Below are experts of layer 2 (counted from 0) of a mixture-of-experts language model. Rows are named router (the router's row for the expert), gate (a neuron's input weights, with its number), up (a neuron's input weights, with its number) and show model dimensions 112-223. Each number is 500 + 50 x the weight over its row's rms, rounded and kept within 0 to 999. Numbers have three digits each.
Before each expert's rows: "mostly gets" lists some tokens that are sent to it at least half of the time; "comes after" lists some tokens at least twice as common just before its tokens as in all text. This comes from a sample of Wikipedia text that the model never trained on. Tokens count by the router's weight.

# expert 14
mostly gets: " addition,", " least", " example,", " addition", " those", " keep"
comes after: " in", " to", " on", " In", " of", " for"
router:493511413545437427503471472510503519479404527482508439562499497515461500557537425451592533476543512556530494532571588508507605487463540499526535531538343543531558429518491498439490523585438470582556474436526451585514451556487588457421434476520486531530552465489463476532547557455441514594536511580516597493544470481466435534516492450528
gate0:505456429465442490583489473521469591538458597522470539517529546449494443513480486502533396494515553494502552432523447484464504521435511446564500539538528383532488509575431450493425525452550487516557543436481395499492451507578447533469520563475565511435504590437536541578473517484405540458570552520439489525466462535441417459494528498451
up0:484513546469541533396451480455558551554420582514574398509548553541517454580518468534495526372521535533452425458509565439458459479501525565493476508501550570457488441565450487535461483463457584473390452493534458576492471476541552564487471500465533473432498505433490502562579494606536470456445580440478599424520483544451456485498595458524
gate1:525503439572513468393594525448549494520512509515636437555443500588508507490500493481557557616569528446492490503503521555580476479509562458486462499504511560487506529547489489483547459506532436502532451537446453423493567507511541481495468477454460451484395422500578415528408588519541503510464606460521545411409523540556487552492548464475
up1:465456561489463554463439458431512419477494513597535529481492440424514465472489614375623501477524425515507507537549540493499598498549530462514405448503430488507504538495492450487438560459585635533508511519476560578495531514460496524505492508569599467566546492486502446552455380486440478521552596438595480486465452521530598489495628537472
gate2:425508450482457525497488489583491515481520543401516556495502642413518497522492474483515533458526441478431465538498378507493458488502448519458610498478519540523498537436423426547438513436526406529384429448447457537469437424346519478509579495531432523529445463456563464450530395494523605412416550472524426488501431529523459428548487517538
up2:440554501582471521456453507581468521484498512503541492486414530548449556452540528466503472576545428667536476557483475467507537537480484483487508517452507598562556463558507502387503433468544532432545499513462419589543477427546528512474540507533450486509548552471445409423573525549521517547596485492622455506568597421523483479520539522556
gate3:524486487444530574410575520524523550452469464525529456514415456583450533497504569628568574434507482477536444475608520536484551468435503460556560421470493525581439457447560493497449537575487414401516434583448494521545600422456549527594509589544493519429458560437483468537436593478500430495497516495590426546465525462535510504593489558408
up3:400507525553459507512561393474592453504459474491425413437563494432505552536440453457546438526497566447560485478371535442457439594405460543511586540515545529534571483542457516515499493561521501499586590538633539539417436558550596506489432527499486511489513448486540540394559459476545613467567436503467450477521461564454504524498519460466
gate4:509486467519484441530565506449595483491421492404506565513538434458468477607562458482583427478574433373438514514594476557390491448463606529521518416573438542593501423492491450460600536509521473482485428521562539477465526517497445537461441434530424433511531503451495469466515525554478528431440465530499522469539580564497435516437520433475
up4:508478489514523594517472465527548545480455421530429411436515459463462494483494431435504412569449467521535472432480478472475475508486421522551524540516548517434502518486501483519497545477469439488456443509491481579480493399438425536460489462493464544542511511607566556529633543582507658526529565508490463451538422484489438513445453472457
gate5:522489493464446419524462522594482466499481525596494406505460484494482561602559537479466450561412531539566515443500570564393545505464525460615496619446482506434462476480485530459491507558584513517485445462488508563559531499448488520480576537533468463582430391493528417470452359467534542466500496504527454478556468394497536563530477533538
up5:548484517519546514454469393529521506456492579561511511518620458467566509515474444510460516481443548629593479469555483513502537477578509619531434533539489453528577528452559541546416413549514543402569425589575505528516565542459616448608431512474563471462503416557488402430556506577417513459407525426536575533551542561494496530432497484552
gate6:462535516543590459581595531514552495474559469532490496434497465431568566472502439455602505525482535499409503528501481491504464463457482596491531544520504499548438480549446404497564499460450402602444403571462615521540488523462549456460555518462461518461468613469473524533498510508541411419483503478513483538617489531440441463504461432482
up6:526504462421557484447385463429512427540494621488447527475491474489428432410529550513467600401517535466463546483561531496521539653530509478544494565490473559394511462499453600474373583534491484556356507622528447491471479510453480492633469528572482525431445542498465568473508521567505494511473487458422532448505556475510511491479536497526
gate7:530510489576580468509500528483470548504517517518599445486425506589571460489563502343462506540543427452428495540421566543501506448484511487501476482466378501462531457474553510484469515508560426602504479523523480566496565558518536472566482559491482488410464523516481548511570496490443574515475434539503470460626468492458485499523558389440
up7:533456470377528482469466461557509544599446539486495424647445561506482446518508498519416406467491495474516496569482511493543480505509491436445541512519538540591453497534421552448493554405529518428508479503458601503532436474582489567527484581495466505476616454422396487412529469576562553532506497537456496525584420524565484466477436540644
gate8:462420519517443504407511452476482462513495532447490545564473467489514448571456443466521594516525595501495515514446476480500572492592516565398552469470483506504433557472501552495522576456493432622445550486426461593527507548543445501468520508505574488481494522437562460496525458479483508606541514441443532490422551458521464544495573524535
up8:522485537530506554459516567518423466546502457393509472459461452553516535486497503461514454492493438458500429520501513521462465504427550570453551515486385507587501454460442641431532560431583554476504497533414500503564579498565527470473485491357585476438470441498558497495530523560492511446495501435462468519511474452531574592513480442539
gate9:559502514512527506449515561574558490525511514435481513523485534509441548605537525531534491428560542535483502574456432536463554512540593489507525522521509523439490533570550547500670564583524428538461461485529567484496473637526374539380439527514524543496425519467546599584533570527483455607580570565516559455499510524503563513558475471544
up9:484510469468497479510463437483564557603490561520450559537564562490584464427508541504557499473427479547531466538533482447581565567508450501487510557543460489580541504528544514571515564523468583464510511464549409515506498477455510460518527557488444540543463458436565475573506473526482537496458516400434544531590469496509521486510542526513
gate10:447583570516468541524552552521495623424493516467459543558519533496471482570535582521483581536508482468511516446504515504447406506408599495390466440443490500490551453443523500472461433463549463459480390516552456446569510476456525624494589458484544489567510570535554536385411446502515500575475514539510581475429500502484503578584470475593
up10:384555469483618432470554551429443489534410555500530539545471513474439450497425507525443522547502508535505578518491456513463560428534490471491509526473533505516569534488459451487482461368427591524494521526522568424576502455512521522502469427367461537487460476513462430448514474371467501464433473516595476519377422535431420423551546443518
gate11:498511531450532613490495459453473517518527500463647456478497538484451484567467515438500482426554532552579511498536494432475546458439502483446608529486497559433559518470483558526415473433487420478581488469476411509465474478434465506422503526518535464456502469543489553483457480521547481498537465504469420478508438506527529449442533524429
up11:566497491533468475493448620537455507546426446596518522493429511445451479504549434585413493560547390548584565504563490439408499455521525484546520477536535451521499531435465570506507473509577567479568525418594474565523501506494492485604505391519585445434483457511469554452475534481485440376418451488468520451526512502487563539500513480580
gate12:525529564528579474449519520562487527507523528437452498562513424580554481499537467451419540510582441484504523469599448560426459562452488465522502452490445486393496443452501501502494516509482496490529504481530497492439484468477434520458551521511581502527613501581538473456447575469501406635538558461614598507429524540546468537542519559555
up12:494445574494502422488473580541459476531553538573519455532520493523433526510481499549495476451534501471531568518623415559494577566555503523477465547445428468611512458502437548507526487526412507515512511571462457525554587443456485408490425424497458465486554466453394436540457472462448507466449455508508410478474469511452484459545519596566
gate13:414504516527513559521574434552532496539438494445484587475409575574559471502493507418530490507527464536524484566465479569439529500417529513546490559503565502521554526490431428491467458548498477451560494476540502506443472527467448522565516599481591481577509463652511445467494418524447541446478411448614515524457506417538481516452550493465
up13:486557530539499400544480517509507383497513548415436487491488433553401427485544485529567534535482585624526467476552525488480472515596537433480412460449566498550416568484575506493510463462606493535498517433619515482477509491491525462507506437479531519531572527493527484496541493464413468454396500625521497495567447512527462503515410480475
gate14:510588517468478526483498438563442480492460459350464524460414482563508491449491429519443497435474490494395488451490418472557545485415529515473519532536473488491526524493540454543537601593435521548487455487479502593498419569523430401524465490396479461429549475504536525476487546541542495490522493519500583490557456562519522451518434397518
up14:471526477432517539516480534469506454536477465458435576572412525460443512408614493516445518473479519532575468503516607511409543477531487456424464481471535483448520528561571584551530506482539470506532613461472586466466483520477432499566477476553467567462506559546557454524442510514497527447456558447435488508457420443483487488454452548451
gate15:493578469492528569530461505438477444553440459509510504448485501463401480597457567493451534479545512472459479555445479502568433415473482503487526509524502578542540511404450522473454423527542516478519487540557516471520496455515485458510372394492398487475402507609438608390459471509452538488542516476524499437544531543498477606460592551376
up15:474457546520476561513441456505475479498454471628475469445555553518478514477610487613437575451463580417587555478629553511536536447510536537494609456520505483457559479417505419433491441488512451498554503474510529491558547399543523515516561561523481519479482567461466577489509529503538530465479546566417558575426527577460564489505469517456
gate16:469513384469485542418535430448506417493551520392501484546547522474554493555558528539413511489473533490427582459410529443512549382443513514413434587541404514517547404472558506520505473449502451520557499455482449563464519504463505559479481536471525477499495519517475428448565489504480532554565548536520451501555403453476386518612458583460
up16:516557548631510538557533528480533536466554563515528494485506529414487556502460470476478503536519361476377449554544528505487530462443486583506554483502447569544562451551551535522517515494548524505512565430527553479421502610567438564466400485473560572533486493478413500631466515472569438467421512439573468509466533422555564533533549491528
gate17:513542546450491493474553521491552524451506457467538384518529510535470448475493534480439558458447502451618507554552578430475518439488471492462508596588496503462576529461462473503462503538528491494528499496562525573574540595458515558461473468550578438515564648459539506480457597503534541483469534516461564495496386523480448524487562559512
up17:591500458504520467508612523486519451569452535455496494449468509427490555559592502588479508454442554548466516513458452525492601490457600514497485476363362567503504489500449521451503495491510571500507423398423501554451432507473463525431466467453484574554468475405482523414425488558465510542446534507474608398512535506575527489577469563463
gate18:475532468529420501484505516584433540572499408599565551465555493572492485437518418514502663489431508481438575482446573441515521567513495490516415531568482502372472444513501495426475495462502475570526488519494439526506450473513518437507486538453504519602389469498519460547449530446434411521435523507487567479638487530420548441502559614487
up18:498480468487461480673473476442517475533605516482523501475527430524467463474566534477471495429486480590502525588572507519589541444383465578522469494496463503514486454520445499542419535554514535385515465443450473460522477452437456552431543418446574425553438589455494474544487446467519541439523487513493528518505523538460569521482533445520

# expert 12
mostly gets: " his", " her", " their", " its", " second", " first"
comes after: " of", " in", " for", " to", " with", " at"
router:488578490511495486513479494503398457408535537489540484426516384388458516517489444537556505404578467517540448566454482567480513474490543506475383513427475541534490454394469427614455516598477506539471522455477530498500487528452466462443513527473445483490593429477512470561557531508457437515497435547522575510439476526409402534489539493539
gate1:457492537572503452461566468581506660429480445506440528638488498514485473523452398445519537603445475512545434497557449550555576515486490487488499491490445524483585461432393487496536514521490533473539499485508422545476538572511540566518500470448550503454524482524481563501448552440437437521487511493631551589395454486475501430544476438461
up1:506461452416464457415577553400451506525471537507517570414448536595589404574428539524534454495539427449514499443492539502416491403518533474487578596528464532487424521551532403601555444458533437465563498484478555509484521412476557481495466535467566481610557525511523448517542440450507420517537473527478556467452548483553481521554507495474
gate2:487507470430510399505396539492554370439487440492526436496553459530528432421493414402451499517477548533627543483591482535571418516490529527598537553443497504515439505533533442478514465509492519488542432505519579561473485525495488504567543523482535431451416490388500493531461572473493440411535554520441461435548536522503445499575494478499
up2:540535528460516558480470549508573520414649515559469518414464592594463556409523549477521472505496494548552480552486534463415546504507552490533541506504580469534447509456525467540548447453517453532519449571541473514481513484501511458477543458509484468432541508481537549604486367455534533544557467493432604417474567478467400595574450566502
gate3:473573564524494487482587536541572488512557467434636538464541460475485516519534500514419410528378442578522469505487441500415538462461482511453412503525555455464512457415478454528445526559582508501530548523452508498623533546608473500565457578500470448482508563482461502525528440582584509554502510377529502444424510535477529507479578490533
up3:428468452542485590516512486469422570531477489523502427580591469524473455548379564526504562529519599523572514458518492485485483490421486516583581550501485507589424505484555575372584435488468441480452447439505514613551527425464614519484512520530548553413486490450520519512533470502457525504523556453544492605596425454510562444560467459408
gate4:532513478529571459558577503542484480540394456520485508517438523516518427495427511487458543491542469441620516449573444458531557510454505464479484486480516404471548530469567562428593413607482550469564464523577497582543462392576534467503436471568489462433489494546480482468468519433486459520484548477575532534504474580493382565521543476437
up4:540527533497539438487535493509447494537371533499535432473394547535488547425475453575557579509533472533495534462495449354536517423438532593487549473516435510458576561520512469461462499572538505479529526504568490462590511458468465496369577390527384518490462499446512365493382447488439513443426488504501524495479462494493425442592546441497
gate5:466497414502540510465407545468431412522523472508495527546526550502499515376508490638514522551474507572565464474499546524574548576517542525424383406599471551398530530571459474520475541494507480543487480494414490457548516449451536444434504453502472579479538591520471470535570397513527468488610547423589475479521516614438479515478465541483
up5:571527487460425374492467517445556477447371424463567461568516550495555482476524455359487456477447506501426508537498449465561521435554516456400504532386523579454477537534529405507473507562471492494516501553478511581484584523555509469429517460432426548557474579553461594494527462552487509406456544483481406542596459479464451525502527522573
gate6:492461565473551561524448529527437430523395535526603543495433544423534605411520383416529459457461538485479581415525572597483525483481555483457470450481486448500539553407496542468496462568481501457506595475502460427493467412474532461435488459468502488492516477498551520468453495520505485523496462479589535395482457440609507449492543494561
up6:587585555545560457427596483591456497518526490481561496465338551500540474373450459513616501519467541422581519534547511537529449463493510516492475477553500445413533522556578547465529533487535550497431552480567487468502559527567485405498528512441516556513512466428504539455564446546458474498467550501472460481502496491525518493428524518610
gate7:483568513554516528509476521509400502450503452485597503514476519406472511537608503460610543492627542651527492522480484609523510547473518587447501618439425533485571465560481540528499486513429490538469490592535501515472537571456433540553523498454402459511425458445488542490597425547583467422541538491466493469594528514533436458456545491473
up7:436527560593474352555522413447475457586533492428474507479536570395495472526515522506519516497486522476480536520522393569554595464430495575519485422522470503576483479445534497467574548466372478512499540496472540535397428470524429466452420436435535421462480614510415537384527471451482575489485382461468534438535557496541451502475553538581
gate8:449542475505488494495517448559511582508489554470626428479469482416466458533620513608540464519572521493442488596465437522510519468438489476520559567532529473552540490629450558436545541471419547465511476556582490460585532432508465482465552480496547522538470605478532449519476473444496558450385586549394538505520564513486475464443536439462
up8:567508476469427376541484520454438553482428483532579593520420553531488509552589479454614476540544427587548461566551462472469477462513512501539472498593516537556589481491485441490539524403512561574522445510502490556546515518516590504420506467485538500524588479501553533469485521465427460561444517558623449448493506438552528433419546486492
gate9:523528463420540463476488454597557473586530474553580505484514487464479520427505495490542567412489589553544572565571495490499485514455534475545484560516455413552583493518469482571490546537478521428536443541509480374508533480536493544527471502537523496423550468511504450557536468459506479467484469428530462453512596462498456550450486483534
up9:465495476605482461484464483345423540542432574530481472601552453473593486532547500474464509479517495499442469487462519453607468565567534565437499613500525477375567534396514498515531609473475514499521451488530461519582457505471437464472422503383480507554491466591592472538597517548577555481470511449497496531481515564468553549514560519425
gate10:497459503459513431559436487508552437409563465553505566567567443468486521515505546587487564501553533597407553561508418584544577521445456428511486532390541488448403472456523499528568471505464505481505465448435481522543550608484430499505588554507432479510451447557595613516512495543459450438518575499487422546488500551422506557524558507428
up10:485503549520420447540538501528474422509507503543461583462529537480551536477469385520467512488436524520430605563559438426512421534530421369526462518414480498435482556532412499472481587566454645511494467455482500486525522611512470486497508539513436513458455409469523455437520454515479466545453506471429506558596530515491515519557433549467
gate11:551468618521468466488583499499511441478468467508443483482456410539536418519498575542489418537539547556419515591491461478472512507455614484555523551476499589512531561507426553545477471465531483479548549480412482552531513479473531496515553448370478463533513479492491468467526575478511445484477512594537499567479492454483506509469487587470
up11:543469555483604536442531469570567478405558649521610503514451465524635472495551495476497500374481458515495512512428430555611473560528484520427446475577506511565520446445636514579515547506506472601516447525479455499502473548409546561519584510475513472536456475476441588540477516402537472518482559464438615566526529529542503468537552610579
gate12:517577510551528515502592569458537504416477489517565545527553530474525495519414521428473536589459506571436389471498464459484397573442579543551440559517511417449541516497486489474491458485444470508596509554541495480532502419578485390413486521478460426490560388554420556532469557544460526593499463522527499503484509525507522580511444581585
up12:517454511507457452456598550505553550480526496545465523503500529508525486549582565487563442372551431491519493628538482561501487491580471510486603538458624497522475476523580515455526498447495427633468443592555556500546492478474488489461580477424419394499477510429567494459547487517471437462392536469546431506492440543608526469493499498505
gate13:499474384534530547612488468512447453551521466460522516580536498362542564518430501485514498486516563493373461463485604465516544510563529565486457558502448511498437583573478502566433525503445390444531553475509553447479535495418479432480492565517496573504533429475618461498514544516448536446567514532540507475504468482483573442526485471436
up13:519528532535384514560492599502481474519496427577430549542485483465472493447502527493505510513604427516503478423485491457505554524446531480473523466543499445468485486494547428563502493448447464478526504488499516485501633548499449502462476445499557489504374445398481482542547440577450498510425558504496497437432529533424480501477470472483
gate14:539527495535472571467509506462433506492429538532447521465513484552558555543557518464424461539425474482511429534543545506525417544511463497404477487426446389418446454517460568538463407492468517470466550563579488505525583619466456520556539555440450495498572505531450543450483458489517558487474450476452550546480530451410527480473544545483
up14:553484518541565529452460599526517491533575501503505564502574434524517492523479511530486535533491554563491502474567411429436496487486495439506471442479504541456589437451576544525495413457483532449511425546442436547425460555473587550520576547464468535602488541442538495497546430491526433451461529515516489613531517498512489437403504472533
gate15:463495486507508436582477461533513472461496495465611492408511414448488575483478495591472451499479490512520556478440514453480543488568412519410461473583514468459539425425384509545459501510451541498401491441546487479466515511402493509502511549459508470453509527527556464479473451516549493542530353442470391487447577545535520482582496437511
up15:459489508479490483475561562474552459442599452530557447476473539467453493554512499562504493470361505453521527564527527409457408519578466492482501470444528408556525462500477493518493428498535546535527544483476487539491567546517533533509497462507474489567571592490541570476532459482442504514512461527460530690437472469593510550478543608495
gate16:477585581496512526556554528587490497547574607569529493492568317458476582503552483617491434491504408572443525444518450512478477530531531529463589522528527510469470435405556465479436438461550468539507525568387556516434537487519422377534458471454486566544532454444484516487393529521577452547534448478554457477487537482477521573512521542570
up16:506468516481428517519369511425421542432503527400466541453454581440461583487581513473516470465501494570403414519496543503503547544509527465591486505431403513481605472560572458557529524585492440552481481555589591466543499482418477565418442516469501470513493524535518492510459493478548436450541408452392522381460548485525511496518524489595
gate17:484498427503446525563568540540454475558525473495540493534532491534533552419477542571583526538541506553491510432526481519579477446503429569410507491469466597486561526435529493589513522556430414466559459402441463470398449498541458430476483603521464478474518510481478523500477452451462460493521449400491393506413520466591422522575492539505
up17:428430411479545523564529577480521432502486510550396437593575439499449402469537621421550451490495498514427552525447507446570536420508460555543554565514516503497515517463480414495513564492492558558472441436478529545502470517555486563535457550440471498449407503507375474433537561471467492465527549543622494529473567504468423534557546465471
gate18:505499465444508441511530467511483483492539507520459576529447500518495432515418561476419455517455471623552534445419499584492453382501506553618412510505445555484553589480538584511558532506564486525430489445568546506553528461449416515534523547473577541524524503566496463378556496499528406496578437471446514628484459448510503475542461590493
up18:505480492478468410503542489479484569473580627516385434513571373485494497551590517477488491480509471563559391462533563525409491439499522519530505455505430450419578488524568474530485460508501535448601513500549513498495584488464480471465482569474664559589490474524517527467501494488507443505500492529492557445421445478549536622429408524509
gate19:513519583505579405586562451490470479494515560467493487624451573428503478496516444453508479453509483481440462499467523489558564593506536497486459481448522530428491578547529505419509511523542426496522633450475496557483484518534444442461488514510487420567592464500503556482441509467515543432536513426589478490552361485522544558526480571438
up19:511527499599441488480531458468529463621499441495547483481485635564539396364491488480476527509503443448479472555422487419587530495526478480470463414537475530471458487569521485483543454507488522460556527495391511626498539538568591453381458442496468574460553473450527592516478507488569389521502521455528509420501495575485484516464463506392

# expert 47
mostly gets: " a", " an", " the", " \"a", "An", " one"
comes after: " of", " is", " as", " in", " with", " was"
router:475466504541485508476464503471423559497494529513549455520524370533450646616618447545550459501555580513542531509513484426547548468477530553493405538440578495475460462522474432541447535513546521526399489555534539553505431512543452422419524522546489453518512386455602407447535442421488455555455470399500517491477501495444468441426502523527
gate0:471497481436504503605490512449537523493589448455494525514497509444374514482524559512548519511550544479439497420546475518543484554461451449483490501470467595602541588558499593505577558507511498430453471543561500430448468548558474495536400499457483552438420444443604512437477421419528538474536528527544489472503511523475528410488499470495
up0:521510499448486488434513522482534536467500483503526549502479595473604524557517469455507497486505432537505468596536582485498562467509630448505456486516587462512587440478509586479609497491503555608421603477471484493493529515392473476537531416536487501525591483496548454520527548558415432482486518437450563539442472542482499511485517442587
gate1:513442598579509504589559491472559497568390470545444510520550553557525446534528475489487342460418522572490481548487556426467524518446544416518479543530500517458543504410566470531469483524522506484496551502524549488520420556537505599481442516500474572495515471536551540491567513535524483465471483523556506534467563487530522556533505504446
up1:443522516556432510508470546533495618469553483464441492453566500502427518468508623483458500524525506574495536567478459474541424479572470545476598461581374539489460556496453467536545500530516518525490532419579527434571379438464609465455558534581545572484473581588483528462507502557574511421546468412461517388509518463521443473543482475507
gate2:490555555552509503577487520492501522471534483474391552531505459377530491503536525504420557458510375434594546458484463429562496509460513425484510493479482514495535410572433474494574428479479412502481501366509601522458569470538489497502546499554557529558601445508438500501443529466515464489507520505516517539443544407499513503528519440508
up2:507634477566462435511488512606539477502539477472556549430529491520497448485478541484534510494497477444373487483538469505474453478510530514489525363561481450476517494445508558395496442463469475573496530520511482465466499407465551474509571421501528485412589492469530476506492476534485575413538464501552573497518512429538490531635505528534
gate3:597430527593582475492532524548507472429474517453468520547464440447519512473398490502518479510533596560483496478547486543645505458525559555525486564488553556450432521408457430498459390527496494496590539464434513528566506494530432545425486538437476488541491551421566459480475554483444566522436497406583473554552449506496477456508443517566
up3:606476505454518544490447459511517508531485549578525462550504555521525502498544491534492521608423423574481542436528520481513424577488478410519534499526507518498478548569450515489493508457435537525467553533516524474521518446443469447593494506556473542457569515522535474560448484468513497514427622549435420543460562433448462482428503473442
gate4:520414603546507437450507458441509479561483488458507536536524588424521470582492463491490453518503504466507530483461501455488457420462501519583529523477570517525451529512535447562515514462568527438454480549455478417467520558539548499528540485483438525464480518399472459481496554486522545509447489473520473552479459543523517517508533581531
up4:547480460566465342471404506502504586449523527471509480476559510574433581533482494436534484484473533457512614456441476583624478540473560517503494508534468511470522559563476461563603520406507481498526501556376422426478466505518440489481510551503493543462477548493448556531646473471489481499556464461578580524490451487493403513444497563458
gate5:576459503540473493469449550437583513504524412422419506568482545479568482518533472537458400521508447487587528461437573496519422552520526385520481510486505509462495539435442517548582522531572515445555529576520521470453538475484496435518472519512501451541548472468576586499496593537533461467514493480464529534409550497478451560462480456487
up5:434472571509409508469473527481463552454515531468487492429471471369389518520518479565513475602554426501513497499473489503486412540452504498522533493511477523453460537484471489512488480514505356530496521539448522391475534450444424568435583492537442490463536516459534441541495469442586589415589459509572566553519501496359498436435456555536
gate6:473477449542385499530587506555508477530493489514532467484429424501630479426614479520464490505457506562510530411441434462604481400492481594525459477477451580446566502479501444478548497542484467542499510500523520515464490480448515554509515469498502394428553411470514401538533460529428521536427456398508468559445454531428396483482489519644
up6:487529507494460564446487540531511497407581542409508577404435453527435501500550479512553515440517440549500580429465498470527519467552524603499453537533449527480560527514545532470572527397538544588468435498456397560521541590485497558521459508475555552407532455479482495527429479612501463452501449474514478532484517582491471476433512454593
gate7:535574431493576456419437526452480507472590459458472567474457561444487459509431594437404478549471534567412493541546530459494568475454473497520538562464507492560500558556431448597463456497486512659459530466450481499562503515430447521513534563494532438512482502511502520479536520399543517517565520517510438467544543531512585555495618441355
up7:530442499415450546532503466499484555473552418462485472524516514510512458495536438503493475512506460497471547419520511536561525441562527479476591553492585497536649476550539567485478482523605476607528488504472492523518412490453513425522597484516581496393543475579593496530493442592475469481390524526448420501460470468516575511513498647393
gate8:500525557503443566597483544521527520450578501456455528496550525508446508532462624601511534474517462511546554421520467466533461539472566496535542553450480459525544525465483417562565529504532502511388475388491443548396495523538576459467480542450599462513551472455498549469410469469553463447550555503482531427481479586421500504496502488516
up8:572443464461554534445423509509561441466488556567517462453490627522439445442499485472496431526546470416548537398559589516536527560534555447479499528491549496493539506437532477591477501485567445577492527489539515585471551509425522533535443480453453508471452484499573596516431469616486381499434494420523506469416518509449575518411584483491
gate9:510550538546539529519582452490426557511555460469456427545378463492526476539473493485503549463420507522523430502535481463486573546501539488423496510454504486463479508496548322517505573561423480527494589510442437526573445420597583497497505552571556514486498441517479565496464520361488473450443474463564490540458428552470489493502493469578
up9:453458512519570506518462498507390434422538472546366590416579469497491475537515585466416517468467473503440527597498497466446509552515512519515489550459457499487442542557497419485574458446627478408503507580604388501514433500403471497504459421445460480532425564555483482495422515480483537479557518501527519457403480495404427563512456562468
gate10:442486449535446510475503520485488551555474546555521406468467400415564448470511609544454513508612544515594523499480512506485450460457499535464494488558425398447552402555447483434487430464512468456524484529513465518494481606581531515568496504466513521473464479540501499517517462528489488464569574434567491594530486504472475550493508567486
up10:460465601515620530576464472445494476458431535582535545413490476521453543503504479441415475444536505550483505510528479604511516518532454560511373559550482541534474491485455566511508537459477454520409361457510472518558487516515485546431476481461516426490542438485541451497455454466496421583507579452382476460596442482455503435528504457447
gate11:471522495483434511484501479394519583534471461468480518488528532486506564462588565505572545539551510580531459542511475512509538371629454531481461561515463515559563511490583403524504473587475568484508572419456606550468445551444499585399481462562502409493419535501553499554503565560449475450360461490487512487417504527420444506494486435519
up11:540498618551483493624471594555542481475538520573579569496513454457443441579543471579437401523461564433467421550543535464519524458490379527515567495577443468491479452477473559482444531446587534478532503416480481570435619582474499475592600526484480485468569479502483438464514422440488500497517448485511461513562474517488523480458449559513
gate12:539531464380467518465454569502562552457485454528478494548460519432425467506446494421514523535528473531543466464549490536479512512496520527575541462517456532556525547418588557463544454422547544543456460513518487534548457446515451421497529401518510464505471543462587488588468519459587527423563444617469488496491557467591355513446437503535
up12:532497465524513440512520543568487520457531498481498467343490514555503486567585578449524462546550555416496529534442501428517423511551446580573555539494547528341543448457508437462513517506573477571553511451484498488575442489454470530513472492513542461489530519488499501581410480487514510462457505479498544499539599470410492626532384557381
gate13:512510525460476444521428445493532472559463507439431530543527431466387447495479513458529582463444449526503594547467479494540531550536432503525461478562459535487495529522531529571415428447510484464548498492585515469451485534541510549436474500485474458535582543567574497478514437482528558383449442431430500526429590481557447461441473391535
up13:521529473496489481509582532402457576482493539441483508508439513494486487381528510418467611572519505545497486415429431491498520547533560423477475494450579527533473485560554525566406537505487415515398455530501497546437510586528482534469477504539493414492414427513517420406606551519514526507464504485502623458496579466440620387500592463470
gate14:414433518476488491469474507461494483552575418464541534480493426579463460527551446557486451402534450575515529485408452412541417492480503517418513545551542411451518484565400602398510447535411504536561456427519496449496609563509532473474400453548539492552488566506497601439444532459561480513513567552446453512573473512570607474492472496447
up14:590552662497471525429450402571437525536526542477599590483529501507544474504509452442549526519474545526465506488465484461542563501565533540440469526500512384541563501502427513417538484516532544487589465544583495535425565456454473490460558515533460532586457496573439439511536537558433516479457410518492491543490447473521416460530464423479
gate15:491493460509501543500517459532463487484418633441493488465478540534556443479524593489462432464481529472409489508511559523489567507459586526578509454586481511501490436547534504531491477477566502633487506480402447573505486446498523503511434528444547493492503528460449458426462454472462618557520468387500502578483446484521465523486477421522
up15:494578558431418519480602525476477601492530477474519479414528620498491584464481519572574476481437542589484519532569501430438569520581456468487488492557536518480455502531475556470494453486542538591497595448485421419502414452465551472587523381459493569486521541478495442544458511535501553502545446545464461480481481517482470460447520563517
gate16:568464456534457467500541517569411527514506407453534561486469539526530431502508580513470577595507502522546480552501562525504511538443481459503481477516425487562523437499477495524469396438476562488442493527452500555515478528500359539513478617521516580580551473546508420494456525446548555462497541474492463522537596485515509432422455407430
up16:479479515513509486548471470501433517590388575471467468564556522514565525607552427495567415495549477560467548394436492456516466516660531569501549501470440488416429482493507457455473513434439506574516507431437521535369495494534524559573511480557594493501472570486526598479472535398490399521499466500503563524461412515502419535520460494474
gate17:458439480586422503462486469462546490443510567554594516432589495465547495534483435429571510448471479481485477557451506512567533497512418517374519496445465509534540447531551512435457429485478556521427535604525446528429551529548411469478526514456464427476486564422541524450448496515411476447501420581550554535441489503560536502486580520413
up17:437515523464535558494556454548447507412440564513469451600540483396372588526567544476500561547524523488456537511502513494427572442540499559579511545483485478504490512508439486516488518546560669449471527545456548567516570490487586587481539458501484505499381559556476499500567485449562384442486590525380547450483490559488485518483544390511
gate18:462523480586555569510554410531519608450540536549599524459460424434537452538529426436499541474444410525497524519486487554493474394554455525497450455480523487474460487539412442501446601442480524571463560471531494472401481519496495512484619566424535510562609529519535489513545585486532563494498462534498538583420452470402442498497440558493
up18:379522494513450428468554583499473459550552493483504541464468530645445465507460525515508481519501466472471461455386444474541522591531408485475445478447480534483521525519485431518593509447581501527510477596544456467497464488481485482578495461543452490535495424460521513607470423538486497421425573495541440446561421520523506572496476557559